config = dict(
    n_experts=16,
    d_expert=128,
    balance_bias=False,
    vocab_size=15299,
    norm_eps=1e-05,
    beta1=0.95,
    grad_clip=1.0,
    train_tokens=416100000,
    dataset='wikipedia_en',
)
Below are experts of layer 2 (counted from 0) of a mixture-of-experts language model. Rows are named router (the router's row for the expert), gate (a neuron's input weights, with its number), up (a neuron's input weights, with its number) and show model dimensions 0-191. Each number is 50 + 15 x the weight over its row's rms, rounded and kept within 0 to 99.
Before each expert's rows: "gets" lists some tokens that make up at least twice as much of what it gets as of all text; "comes after" lists some tokens at least twice as common just before its tokens as in all text. This comes from a sample of Wikipedia text that the model never trained on. Tokens count by the router's weight.

# expert 9
gets: " the", " ", " 0", " it", "°", " 1"
comes after: " the", " of", " in", "|", " a", " to"
router:99 53 62 67 47 45 42 39 43 53 62 11 57 50 28 50 30 55 49 51 39 62 41 49 46 37 78 49 21 27 70 49 48 55 52 45 57 46 45 58 40 59 51 47 26 55 52 52 60 74 23 25 48 63 53 44 45 68 32 53 45 39 55 67 62 60 47 45 40 50 57 60 73 38 36 42 46 57 59 46 65 58 83 34 78 50 41 51 50 38 19 50 50 28 51 37 58 64 53 32 61 49 74 61 54 55 43 45 61 57 45 01 59 48 50 10 62 55 67 43 54 40 43 51 30 58 54 53 56 63 46 44 59 47 58 34 44 53 35 54 37 53 37 26 33 34 99 45 67 72 65 59 35 41 84 49 37 33 66 36 44 51 57 57 40 45 45 46 54 48 24 36 40 23 51 16 54 45 66 72 48 46 66 59 34 40 50 43 50 48 36 59
gate0:60 60 43 64 34 73 17 52 30 76 39 74 66 52 29 40 35 67 59 67 62 27 42 59 52 57 38 97 47 49 78 60 81 66 42 26 67 65 37 62 46 51 67 51 49 63 66 35 51 56 47 62 37 49 43 57 36 53 50 45 50 64 63 67 74 29 72 55 52 39 51 74 46 58 52 31 29 74 51 75 40 39 52 56 45 30 71 73 61 72 41 53 14 27 43 60 30 23 27 50 54 69 37 47 46 63 68 53 42 70 54 62 42 50 19 57 21 43 03 51 43 17 60 56 45 46 61 55 48 47 65 65 35 54 58 44 58 42 77 49 32 59 45 63 67 65 57 42 43 34 56 50 31 64 55 65 77 68 53 34 44 42 48 46 63 48 60 21 62 37 87 40 34 53 53 65 45 52 42 53 80 48 53 51 57 71 47 50 39 50 67 51
up0:31 45 46 57 70 75 59 37 42 48 33 50 42 46 61 45 86 32 60 42 53 59 45 51 55 54 50 57 78 51 59 25 32 72 59 61 56 50 39 48 70 35 69 35 51 36 48 57 43 21 59 46 34 55 79 57 30 39 50 47 15 61 51 42 65 64 37 49 28 40 68 42 39 07 64 73 73 28 66 51 49 45 38 66 42 56 38 02 37 50 24 39 53 56 46 71 61 65 40 20 82 80 59 51 30 64 28 47 56 41 53 43 58 24 31 35 55 55 61 55 34 55 74 59 62 36 61 24 56 31 56 27 57 63 59 35 51 75 54 72 65 50 68 57 45 55 26 42 50 62 57 69 54 55 45 42 40 45 52 27 67 84 54 63 48 70 58 54 52 29 60 23 77 49 42 51 54 41 47 48 24 49 46 49 12 49 70 46 61 47 55 57
gate1:57 24 40 82 79 56 51 34 58 44 39 39 68 47 48 49 41 69 30 40 48 71 46 49 50 61 35 73 68 45 29 49 38 54 69 38 64 34 40 57 63 47 50 54 33 60 67 64 48 50 45 41 38 69 43 22 50 38 40 30 20 81 58 71 58 34 75 55 32 60 41 49 20 74 29 33 30 46 21 47 63 43 69 68 77 34 48 41 61 71 21 59 47 38 48 35 55 46 60 46 66 72 51 60 43 44 40 71 36 52 55 66 35 57 41 41 33 57 59 71 26 62 46 56 39 37 58 44 45 38 54 37 28 55 35 41 39 44 53 48 56 53 49 56 44 43 57 62 55 42 39 57 35 45 53 40 61 59 51 62 64 95 22 44 70 49 18 66 32 34 34 80 68 20 42 31 64 12 48 47 69 80 48 35 59 70 84 56 66 49 54 33
up1:62 72 69 60 31 21 59 67 60 51 67 46 52 77 37 65 52 66 64 51 68 55 43 41 61 45 34 36 56 48 42 54 49 51 50 54 61 37 59 65 42 70 44 68 36 66 24 66 40 53 42 55 45 51 66 43 72 43 52 53 38 46 33 47 62 85 26 65 63 47 58 41 40 45 48 43 37 73 46 69 54 73 39 69 68 68 55 51 52 35 78 32 54 39 58 62 85 37 31 08 48 63 47 41 39 48 61 33 55 53 35 29 57 66 57 34 63 65 14 64 40 57 51 56 53 31 46 91 26 52 71 34 50 57 20 53 47 63 52 63 29 65 32 54 46 80 68 63 53 31 65 57 39 00 57 76 64 37 64 38 54 41 54 61 49 54 60 53 39 55 45 60 43 43 62 89 35 73 61 44 49 35 51 71 60 21 77 30 58 55 52 43
gate2:59 56 55 51 58 34 50 56 58 52 54 82 56 26 50 42 46 44 56 35 36 31 19 32 68 65 36 47 21 47 54 63 65 44 60 47 44 46 46 40 85 56 66 54 45 51 65 52 59 38 41 57 35 63 58 69 48 67 01 27 66 76 50 45 73 47 75 82 48 56 64 69 31 27 56 40 61 77 51 61 59 32 54 37 43 53 56 48 59 55 68 62 38 57 10 41 55 42 40 72 50 70 30 62 46 57 47 50 28 21 68 52 38 48 20 68 55 62 47 23 42 35 38 33 36 35 46 43 66 65 72 49 43 51 37 57 27 36 68 42 57 55 70 43 54 23 65 54 41 54 49 40 50 37 45 22 41 58 62 35 10 61 43 64 51 34 70 31 55 23 67 35 49 31 52 35 46 70 61 44 52 70 70 35 41 64 81 29 55 78 61 55
up2:37 47 39 76 34 58 37 47 65 53 61 20 56 57 88 67 65 56 41 69 68 31 33 41 48 65 37 73 68 11 50 44 56 42 46 46 27 49 41 63 47 27 63 56 73 54 46 57 28 48 82 53 74 56 71 58 59 36 32 51 44 55 33 55 59 60 60 51 30 55 62 34 22 56 46 88 35 52 59 67 32 52 59 63 45 39 40 26 42 42 29 33 57 80 41 38 66 58 43 28 45 82 39 51 52 67 31 34 49 48 47 57 43 45 59 68 70 46 39 30 39 45 60 46 54 42 56 35 74 61 73 39 60 45 67 43 40 53 29 49 15 83 45 41 73 33 66 52 67 41 32 53 51 72 60 51 64 43 66 81 56 30 63 53 55 50 55 40 39 36 48 66 63 53 46 10 77 50 72 41 58 50 49 45 68 67 79 61 79 42 48 67
gate3:64 74 27 40 47 40 65 47 45 72 51 61 61 42 66 53 18 58 61 43 55 60 32 26 60 51 56 68 47 34 42 49 48 39 81 45 31 51 59 38 36 55 41 63 66 19 43 64 51 20 54 51 08 30 31 52 64 73 55 54 62 45 42 37 73 56 46 38 43 36 36 29 19 34 38 34 65 43 46 43 53 29 49 50 72 46 40 54 70 68 54 64 32 31 70 49 40 77 38 27 67 52 64 30 59 50 51 50 63 23 40 40 66 65 34 35 69 26 24 74 60 62 44 28 50 49 61 64 68 48 51 44 00 59 41 66 57 53 76 39 17 29 64 58 69 45 56 35 71 46 51 40 37 55 36 62 49 48 51 62 70 73 73 42 59 46 49 52 41 66 52 50 43 60 99 52 66 46 51 82 69 56 51 52 66 47 46 49 46 64 44 46
up3:45 49 32 83 45 49 79 20 59 43 33 23 76 54 66 45 79 49 45 51 66 47 70 71 33 41 44 28 69 70 64 58 43 52 34 64 44 55 42 30 50 42 40 38 35 99 15 42 49 40 53 51 30 44 50 51 38 78 81 60 40 63 70 67 29 49 64 36 54 73 64 59 42 40 51 60 26 44 45 35 47 50 38 63 60 58 37 72 50 56 32 71 36 38 30 38 36 32 32 59 52 48 25 78 56 71 46 53 38 51 60 53 67 53 65 56 45 32 53 47 70 62 33 47 41 72 45 68 34 34 46 55 44 34 34 55 26 36 85 64 71 48 61 31 82 41 59 25 36 65 48 57 58 58 17 59 64 36 57 57 35 47 46 48 50 52 33 36 36 49 36 50 54 54 18 45 30 44 80 37 60 51 42 36 21 52 45 45 33 41 61 45
gate4:59 71 67 37 56 63 20 39 24 55 60 53 78 38 43 52 38 62 43 43 37 54 28 40 53 29 35 47 61 24 60 55 48 38 51 33 85 63 50 32 42 75 40 22 35 54 68 38 53 47 68 66 25 27 47 59 36 39 68 84 52 52 60 42 62 55 79 69 57 56 60 44 71 46 33 57 45 57 39 48 43 51 23 35 30 52 69 51 55 40 38 56 45 46 51 21 43 29 77 47 56 54 33 85 40 58 47 57 22 41 30 44 54 23 44 46 52 27 53 55 10 31 61 84 63 38 34 78 73 26 51 40 28 32 53 60 66 28 57 29 49 42 63 39 38 66 61 75 64 43 44 62 16 45 57 65 47 69 38 78 35 52 72 61 42 46 66 67 89 40 43 55 53 45 55 42 54 31 53 62 45 49 44 63 44 53 50 62 45 62 52 49
up4:42 37 84 93 42 51 27 56 26 35 08 23 57 55 38 56 82 27 36 64 61 56 36 49 45 60 60 38 59 52 34 38 35 24 22 65 51 42 32 55 56 43 56 67 42 49 53 21 35 36 58 23 47 81 51 53 30 52 48 45 52 50 35 54 56 66 56 44 59 27 17 36 59 48 62 40 57 30 41 47 42 11 75 61 51 68 72 63 60 52 55 30 38 50 59 28 61 52 45 48 42 59 46 60 34 46 56 34 21 60 32 51 47 53 53 53 52 41 53 77 75 53 67 74 77 68 44 47 39 65 33 18 49 43 62 46 43 24 27 48 55 33 60 53 56 48 46 52 50 52 39 88 56 55 53 57 71 31 58 69 59 40 76 72 34 61 66 65 38 68 47 55 47 57 49 58 44 44 43 67 24 45 65 52 46 42 77 22 63 53 33 56

# expert 11
gets: "\n", ")", "==", " \"", "\"", "==="
comes after: "\n", " |", ".", ")", "==", " ="
router:25 44 84 40 39 42 71 57 63 42 49 60 46 62 65 21 36 50 43 78 43 60 41 57 57 84 62 39 61 73 50 41 27 61 35 41 57 57 63 32 48 56 44 63 62 12 47 54 69 72 48 31 48 47 67 41 59 48 45 49 46 41 45 68 47 50 16 62 48 27 67 40 45 59 59 44 60 37 66 51 55 72 65 37 51 58 27 55 34 38 33 71 39 50 47 85 44 50 28 70 49 51 39 62 49 45 60 93 52 75 50 46 38 64 50 36 58 59 48 80 70 48 27 62 30 10 64 85 48 54 56 34 50 47 55 34 47 38 22 43 47 38 37 53 38 46 40 79 63 60 69 36 43 59 77 48 43 44 82 55 57 46 43 52 61 44 26 55 59 76 58 57 45 50 05 56 44 50 51 66 38 47 39 83 29 43 19 51 64 47 33 52
gate0:37 25 54 41 85 57 43 34 65 43 35 27 23 80 48 42 58 37 46 41 28 63 29 54 77 52 49 40 72 57 77 57 90 50 51 54 53 28 80 32 53 27 65 35 15 61 45 49 73 22 41 67 19 39 37 52 35 25 67 41 33 46 62 25 62 43 47 53 53 75 72 56 49 69 29 73 50 59 60 45 57 30 58 53 25 56 59 22 71 57 42 71 57 44 54 43 44 45 33 43 55 42 58 66 54 47 55 44 30 44 39 54 33 56 57 56 47 48 46 58 44 55 34 69 41 22 52 51 38 49 59 72 25 35 58 37 20 17 49 44 53 75 24 53 54 36 56 58 60 54 69 58 66 72 63 49 30 36 51 78 51 53 52 45 42 53 63 42 42 29 55 48 60 45 42 45 43 47 16 51 69 21 60 58 16 62 41 61 61 49 38 31
up0:56 18 44 55 62 53 55 43 72 48 36 45 35 52 47 56 72 56 56 61 22 56 56 44 35 53 37 41 46 54 64 66 94 38 28 59 17 59 73 44 71 36 45 52 36 69 49 31 58 69 48 66 59 41 49 46 38 51 44 61 33 63 45 31 56 40 37 26 50 68 57 56 33 69 43 71 58 51 47 31 48 68 57 54 35 62 26 39 84 48 42 34 35 53 68 74 57 23 34 35 83 41 54 62 57 64 43 57 26 44 36 51 26 59 49 49 45 30 73 64 48 68 41 54 39 40 52 39 39 33 68 61 31 50 41 36 00 21 58 68 73 80 49 51 34 39 80 44 56 47 65 33 49 65 36 60 35 34 73 54 48 30 37 46 39 35 66 44 32 25 47 32 67 46 31 47 67 54 69 52 46 67 76 76 53 60 44 36 55 24 38 47
gate1:52 58 40 28 38 51 74 63 73 69 22 67 64 71 36 48 56 46 61 52 53 46 63 69 40 56 40 56 64 33 23 58 64 57 35 42 57 43 37 55 69 51 35 56 79 33 44 50 58 56 30 44 39 37 25 37 63 51 50 65 33 43 38 62 54 59 34 54 48 54 45 33 37 74 48 52 46 20 65 71 53 56 38 26 70 44 56 41 81 58 21 67 40 14 83 68 67 51 48 41 70 38 51 41 57 40 65 75 55 58 70 72 48 57 38 63 40 47 30 45 62 51 59 38 65 54 62 54 57 25 73 18 44 75 36 76 07 46 61 35 63 60 53 50 42 56 39 80 43 58 54 50 53 40 57 48 51 77 39 32 57 82 54 53 39 71 73 23 64 38 38 26 55 56 21 37 46 42 43 50 38 44 50 80 26 48 37 58 74 65 27 38
up1:55 71 72 30 37 72 65 51 54 41 46 44 39 34 54 75 84 54 46 21 58 37 31 43 75 47 76 62 50 50 46 65 27 51 61 34 52 50 44 44 49 74 39 60 72 52 52 57 43 65 51 32 39 54 26 65 53 37 60 51 60 39 42 62 49 74 45 71 23 40 37 43 32 58 57 59 69 10 45 48 47 52 54 46 51 55 58 35 88 56 29 27 72 58 40 42 63 32 44 27 66 39 45 29 45 48 46 46 64 30 70 32 58 48 27 69 39 51 72 44 38 25 45 39 40 39 84 63 45 34 58 45 50 55 29 87 42 84 53 43 39 46 43 73 32 68 47 32 41 05 57 65 57 24 49 41 37 87 27 46 44 56 77 54 49 57 46 30 52 41 68 65 65 36 57 38 30 69 63 20 48 41 47 41 42 63 59 49 49 61 38 47
gate2:66 34 36 52 48 78 49 33 39 58 58 44 61 37 43 56 19 23 53 60 60 33 64 58 51 46 32 69 72 29 48 29 53 36 53 68 49 58 62 47 61 53 54 36 59 44 41 11 45 63 45 50 57 40 24 60 50 53 58 87 44 41 33 41 47 50 54 49 48 43 38 43 42 46 74 97 49 62 31 58 57 42 27 21 42 29 42 39 52 70 54 51 45 64 23 88 68 47 75 17 63 35 56 52 57 67 36 62 48 37 70 49 59 44 67 48 41 49 58 48 51 50 20 40 26 55 47 67 26 71 84 54 41 46 37 34 90 41 50 53 66 53 41 68 60 39 41 20 56 59 55 29 43 74 53 50 36 79 67 75 19 59 44 45 29 50 54 58 65 56 71 37 58 52 29 35 32 51 33 60 37 47 56 37 33 45 71 31 70 69 49 45
up2:36 45 65 47 70 52 61 63 63 52 47 26 70 39 45 70 50 44 24 53 45 36 22 42 53 36 40 62 33 41 31 70 43 54 39 30 68 45 63 57 64 45 74 40 46 15 43 46 55 67 78 40 41 72 57 29 64 44 58 20 57 75 31 63 58 71 22 58 87 48 44 32 79 59 38 32 63 40 56 65 36 21 34 16 59 24 65 57 68 38 40 59 42 20 52 70 58 52 56 73 45 68 33 47 32 50 48 40 68 44 40 46 73 74 60 37 69 38 29 44 49 42 68 59 44 45 45 30 48 62 38 53 41 35 73 24 54 24 61 55 29 49 31 39 61 44 54 60 54 70 61 30 47 63 32 73 17 53 50 35 50 57 57 48 60 45 65 60 60 45 36 44 76 41 44 57 67 70 40 44 57 41 87 55 42 59 66 41 19 36 58 57
gate3:53 45 61 73 52 49 76 54 42 51 62 48 46 48 47 56 61 57 40 31 54 38 59 58 59 73 57 37 66 49 44 36 22 25 52 34 11 47 35 69 58 33 59 75 52 55 58 40 62 45 59 64 38 46 93 70 44 64 85 59 39 49 77 60 92 33 61 70 79 42 77 56 37 51 50 53 46 20 43 56 60 46 28 50 46 14 68 33 58 60 41 40 54 63 56 39 72 65 45 56 62 22 56 61 36 42 37 51 49 34 55 84 30 47 32 59 34 39 58 65 36 47 41 53 32 67 49 33 55 59 90 28 50 22 58 49 36 40 48 45 36 36 46 59 31 58 64 40 76 59 44 38 55 53 65 25 35 60 34 47 49 41 56 79 86 54 29 49 55 55 30 47 12 50 27 50 67 33 54 61 50 42 50 48 49 50 28 40 56 65 44 41
up3:57 43 32 35 58 54 85 45 51 77 45 47 34 89 43 69 51 30 59 54 62 52 56 33 83 30 29 74 32 41 55 56 52 53 37 53 66 56 35 55 56 55 50 47 55 87 60 69 54 63 31 23 40 36 32 48 51 51 70 06 74 54 38 53 26 52 51 49 35 78 63 76 68 66 49 50 31 54 60 20 79 29 71 51 53 62 41 53 52 48 41 48 40 48 25 37 33 52 72 29 21 51 59 68 53 55 50 69 45 46 67 47 84 48 49 24 50 58 36 49 63 57 45 40 50 49 55 52 41 71 31 88 39 55 50 31 52 53 24 41 47 43 57 38 63 57 61 78 34 28 72 45 42 39 39 31 64 59 42 53 69 65 52 32 57 66 49 43 48 33 69 47 32 39 57 53 39 69 78 43 48 64 41 72 57 74 41 76 61 46 47 71
gate4:55 28 27 62 86 52 77 57 41 59 35 39 41 29 55 34 19 70 49 36 48 38 68 49 78 55 62 45 49 56 59 43 69 59 50 47 72 54 72 13 61 33 56 46 32 55 52 25 56 47 76 64 65 20 71 43 53 66 58 48 26 76 44 51 35 76 30 56 41 41 39 65 42 48 53 48 33 54 41 45 69 37 32 54 32 46 71 55 61 60 31 64 53 40 32 78 41 65 57 38 64 37 50 48 49 26 61 48 38 22 61 45 46 29 52 52 46 58 08 54 28 52 61 63 45 46 55 62 36 42 64 65 64 37 40 52 65 31 50 50 35 45 62 15 53 40 61 61 50 66 43 31 69 41 61 42 44 49 18 47 64 66 73 77 66 60 49 39 74 38 58 49 20 30 47 83 51 81 47 52 45 73 40 55 55 43 18 70 27 58 51 56
up4:15 57 38 58 64 29 57 52 52 35 36 40 29 67 54 38 89 42 36 24 55 65 41 59 52 32 37 52 77 67 35 64 55 28 89 48 73 55 35 49 55 53 65 46 52 48 67 67 43 52 34 39 48 66 59 35 53 55 55 25 71 31 67 34 56 39 36 34 41 29 45 73 61 31 32 52 48 35 54 57 77 38 63 41 59 29 44 73 52 55 46 42 39 78 52 39 51 54 39 57 19 33 33 50 67 53 21 50 54 50 52 50 80 77 52 46 55 29 70 74 53 46 49 52 32 33 34 66 47 50 62 35 39 59 55 55 42 59 79 70 44 56 35 69 53 52 15 84 36 39 53 80 35 35 56 61 50 87 66 31 51 15 32 30 46 38 35 51 48 50 40 54 41 66 60 55 39 69 36 30 56 39 39 45 60 49 69 68 73 58 34 40

# expert 14
gets: "-", "–", " –", " -", " —", " 1"
comes after: "\n", "\n ", "L", " non", " l", "The"
router:76 70 59 49 65 49 52 40 44 58 47 33 60 70 53 53 63 44 50 69 40 36 39 48 65 62 73 49 53 58 63 58 69 47 59 56 48 32 60 54 73 71 66 59 23 48 24 81 64 51 29 26 45 49 44 54 37 34 01 61 36 58 67 32 61 57 59 47 50 26 58 46 58 52 72 57 52 50 50 48 53 74 52 50 37 72 43 71 54 56 51 39 70 34 42 58 33 43 46 34 37 40 42 62 37 37 44 75 57 41 58 19 78 41 54 33 54 47 53 22 61 39 48 36 26 73 62 41 15 51 38 39 49 51 42 45 82 39 25 47 32 55 41 52 16 37 86 32 41 39 68 68 75 49 26 57 27 62 31 63 71 55 32 49 48 53 38 65 42 64 51 46 75 45 69 54 58 42 41 33 69 47 51 59 11 81 67 62 32 53 18 53
gate0:35 73 44 43 21 45 45 24 37 40 61 46 59 78 71 61 45 63 59 41 47 45 33 63 54 59 38 63 31 63 80 59 63 21 53 81 39 42 44 59 67 43 65 48 49 65 27 39 17 27 70 55 35 31 51 39 28 58 60 33 67 39 85 62 51 46 48 42 59 51 63 69 57 54 70 41 43 42 59 82 51 70 49 38 60 64 30 60 32 49 61 55 43 22 42 47 63 41 50 70 69 72 55 46 44 45 54 66 71 47 63 28 47 30 25 52 37 67 72 28 17 33 82 21 44 64 66 50 52 31 45 41 18 74 41 62 62 11 55 47 45 33 42 42 86 44 76 46 50 53 59 44 50 65 41 64 40 40 48 53 60 39 56 69 58 27 40 48 59 32 59 40 53 88 50 68 46 45 29 44 55 61 48 67 49 69 64 48 54 43 62 54
up0:38 40 73 54 53 41 51 63 48 54 62 67 42 55 44 22 27 51 56 56 72 37 70 49 48 49 33 50 32 52 48 19 38 38 43 44 54 36 60 41 89 52 61 54 38 66 42 36 46 34 63 63 49 26 71 55 43 46 29 44 39 51 67 76 57 51 56 68 62 63 72 57 67 61 80 49 64 23 65 41 37 00 44 71 46 36 31 46 47 27 66 35 45 41 55 51 36 48 11 34 65 88 51 49 43 51 57 57 46 54 64 51 49 83 46 44 54 48 49 50 34 72 49 72 66 42 26 47 53 48 38 46 58 52 44 57 40 30 73 65 39 62 69 57 46 45 80 39 44 45 53 29 62 61 40 37 55 49 56 37 20 98 38 50 64 76 79 45 76 34 53 43 47 41 44 71 63 24 39 55 35 35 48 27 37 66 55 61 55 54 57 81
gate1:59 53 80 49 82 52 39 42 51 81 55 16 29 73 59 74 55 81 49 52 55 52 73 46 36 42 80 50 64 41 71 83 53 16 73 37 41 53 51 44 64 56 68 66 49 21 29 45 24 51 57 56 38 48 41 49 78 41 69 70 31 15 51 62 57 55 49 54 55 36 48 53 56 31 53 55 39 57 45 33 24 58 51 41 29 45 55 64 53 58 36 53 36 42 59 33 51 47 74 61 72 39 53 68 40 38 39 44 57 39 56 56 36 40 58 46 07 54 42 47 28 42 46 65 56 49 64 48 84 38 40 47 43 29 69 81 49 63 68 51 65 64 54 49 56 58 58 60 50 46 50 59 54 50 21 57 41 78 43 54 67 55 10 24 51 41 64 54 70 50 43 35 37 32 67 61 55 66 35 45 43 43 25 12 38 48 52 39 45 57 67 19
up1:75 60 31 56 40 48 55 48 02 26 46 61 38 48 26 59 49 61 45 67 37 42 46 61 63 51 58 54 68 52 75 37 63 50 71 51 51 33 80 64 40 43 28 52 32 55 25 43 74 74 53 54 57 58 69 59 49 21 45 52 51 68 91 66 61 51 81 50 41 80 58 64 40 41 46 48 47 47 40 42 40 73 66 65 51 51 55 63 42 64 40 56 68 57 69 71 27 17 39 57 55 60 51 44 41 49 47 47 25 41 59 32 33 68 55 54 48 58 67 50 54 43 45 38 43 41 23 08 71 42 61 65 41 61 43 44 42 65 54 51 46 60 72 46 47 77 06 82 35 73 29 66 61 39 59 42 63 48 70 62 59 53 44 77 46 46 56 28 56 68 47 29 51 36 67 56 60 47 68 46 56 58 69 68 29 63 55 53 17 40 49 75
gate2:33 54 36 40 41 49 44 52 62 38 36 47 69 61 50 48 37 30 50 39 62 58 54 49 55 25 60 56 59 52 51 37 44 59 52 42 37 18 79 68 40 79 44 62 35 67 40 48 60 58 55 35 45 60 49 34 40 51 42 61 16 38 46 29 49 41 36 45 57 58 85 53 49 32 81 34 55 37 86 22 56 55 37 43 62 83 42 40 31 16 48 18 50 39 47 24 44 67 38 55 63 64 65 34 43 65 42 53 27 52 53 46 83 16 13 56 43 50 55 67 45 45 54 42 67 58 55 46 45 81 54 31 34 41 33 40 45 49 48 59 44 47 45 49 48 26 68 60 53 62 40 30 67 32 72 49 58 65 66 78 76 72 13 67 54 40 57 69 46 35 56 49 85 46 32 62 26 23 29 51 29 68 45 38 38 44 45 40 47 69 46 64
up2:48 40 41 41 63 48 37 60 22 47 67 70 39 34 43 67 57 58 66 33 61 57 23 60 54 62 35 64 56 48 60 44 60 56 38 32 70 64 48 59 36 31 57 48 73 24 43 53 28 57 75 77 59 46 36 46 53 46 57 33 54 43 38 36 15 69 41 71 30 37 45 37 64 54 34 42 51 61 34 66 61 37 30 59 47 37 54 49 35 58 62 42 54 65 55 85 42 40 68 39 32 17 52 72 58 52 79 71 60 37 64 63 60 59 57 48 37 48 48 12 32 40 66 39 54 49 52 66 51 44 36 68 51 74 58 53 86 56 34 33 43 67 40 71 51 62 50 37 31 41 76 52 45 49 42 59 46 17 48 40 31 21 47 43 48 84 65 38 67 28 56 28 39 54 74 41 63 65 64 69 95 27 61 69 61 35 70 66 44 33 54 28
gate3:41 72 63 45 33 48 52 64 22 53 68 56 64 69 76 40 65 66 38 33 39 32 37 57 58 52 60 41 64 36 32 51 46 50 53 39 33 56 39 73 48 67 30 48 48 61 26 41 70 57 24 65 37 75 62 76 66 37 24 52 42 53 75 55 72 46 92 96 69 56 60 31 57 73 41 87 44 61 42 48 32 40 76 69 33 66 45 65 64 81 49 82 53 44 32 49 37 54 42 52 39 54 38 56 41 60 45 51 52 31 50 63 14 42 40 36 39 41 42 39 31 37 56 44 32 61 36 50 34 72 62 42 60 47 77 70 49 47 41 38 66 16 63 28 51 50 51 49 24 54 60 46 49 48 49 47 57 90 33 38 51 32 37 37 39 48 68 45 48 63 52 55 54 52 54 69 69 46 39 44 72 34 66 58 74 44 44 23 43 39 66 43
up3:54 38 32 55 46 59 38 52 33 65 61 49 50 49 55 85 37 31 34 78 51 57 88 77 64 53 27 60 49 45 48 31 39 16 09 68 72 64 62 45 40 49 57 34 69 69 61 56 20 33 66 53 69 55 35 51 46 52 74 54 37 65 29 43 39 40 40 35 47 41 38 52 66 42 39 31 39 49 69 30 55 67 45 42 46 45 38 55 66 48 44 38 48 69 32 51 64 39 51 49 62 58 59 40 55 36 72 66 41 71 51 75 68 55 35 62 39 44 60 58 45 58 38 66 26 47 47 42 35 38 47 40 50 38 52 32 51 43 21 57 25 83 47 44 67 26 60 52 72 72 40 95 39 57 67 79 27 50 67 69 39 57 35 78 38 75 77 59 33 25 33 41 53 51 30 27 49 55 68 39 35 53 56 68 31 60 70 52 49 57 46 34
gate4:52 40 33 56 38 53 56 49 55 32 42 54 56 59 99 73 58 58 61 79 35 34 26 49 45 35 59 56 54 37 28 34 47 41 61 25 23 57 65 51 46 72 57 45 61 58 20 44 46 38 68 53 52 60 54 51 41 38 76 56 56 33 47 39 43 60 42 48 20 47 71 38 77 43 72 40 55 36 43 68 49 11 25 58 35 47 55 47 64 61 54 57 55 63 41 41 37 29 55 56 71 45 45 56 29 34 58 59 63 44 61 53 72 62 30 07 55 26 46 44 37 48 70 29 43 74 73 26 56 79 55 60 28 40 49 53 49 43 33 40 57 48 47 88 69 43 48 19 64 49 53 53 78 13 45 52 39 49 43 85 31 58 77 37 69 35 62 44 35 58 59 55 50 30 46 61 53 55 23 52 49 32 66 68 57 52 73 50 68 34 56 46
up4:42 69 43 47 46 41 52 73 21 29 49 33 54 47 24 21 68 59 48 32 47 51 67 55 61 67 69 43 69 56 61 43 58 46 50 31 94 30 31 78 68 46 33 55 47 53 67 68 64 40 51 60 54 56 55 19 37 42 37 51 75 53 43 42 68 52 55 46 60 46 44 44 63 69 81 52 42 44 57 49 80 55 53 32 27 49 53 48 56 22 39 43 49 67 81 51 42 46 36 59 53 35 65 56 60 37 14 32 52 38 66 44 69 20 46 65 66 31 88 60 52 37 36 64 32 50 22 50 32 44 59 33 50 41 36 70 32 51 39 50 31 44 27 21 60 40 67 75 62 24 59 33 26 67 41 36 56 41 76 58 36 34 63 49 50 48 78 66 33 45 54 66 44 60 41 36 44 36 78 48 23 51 33 44 64 54 56 55 29 65 63 38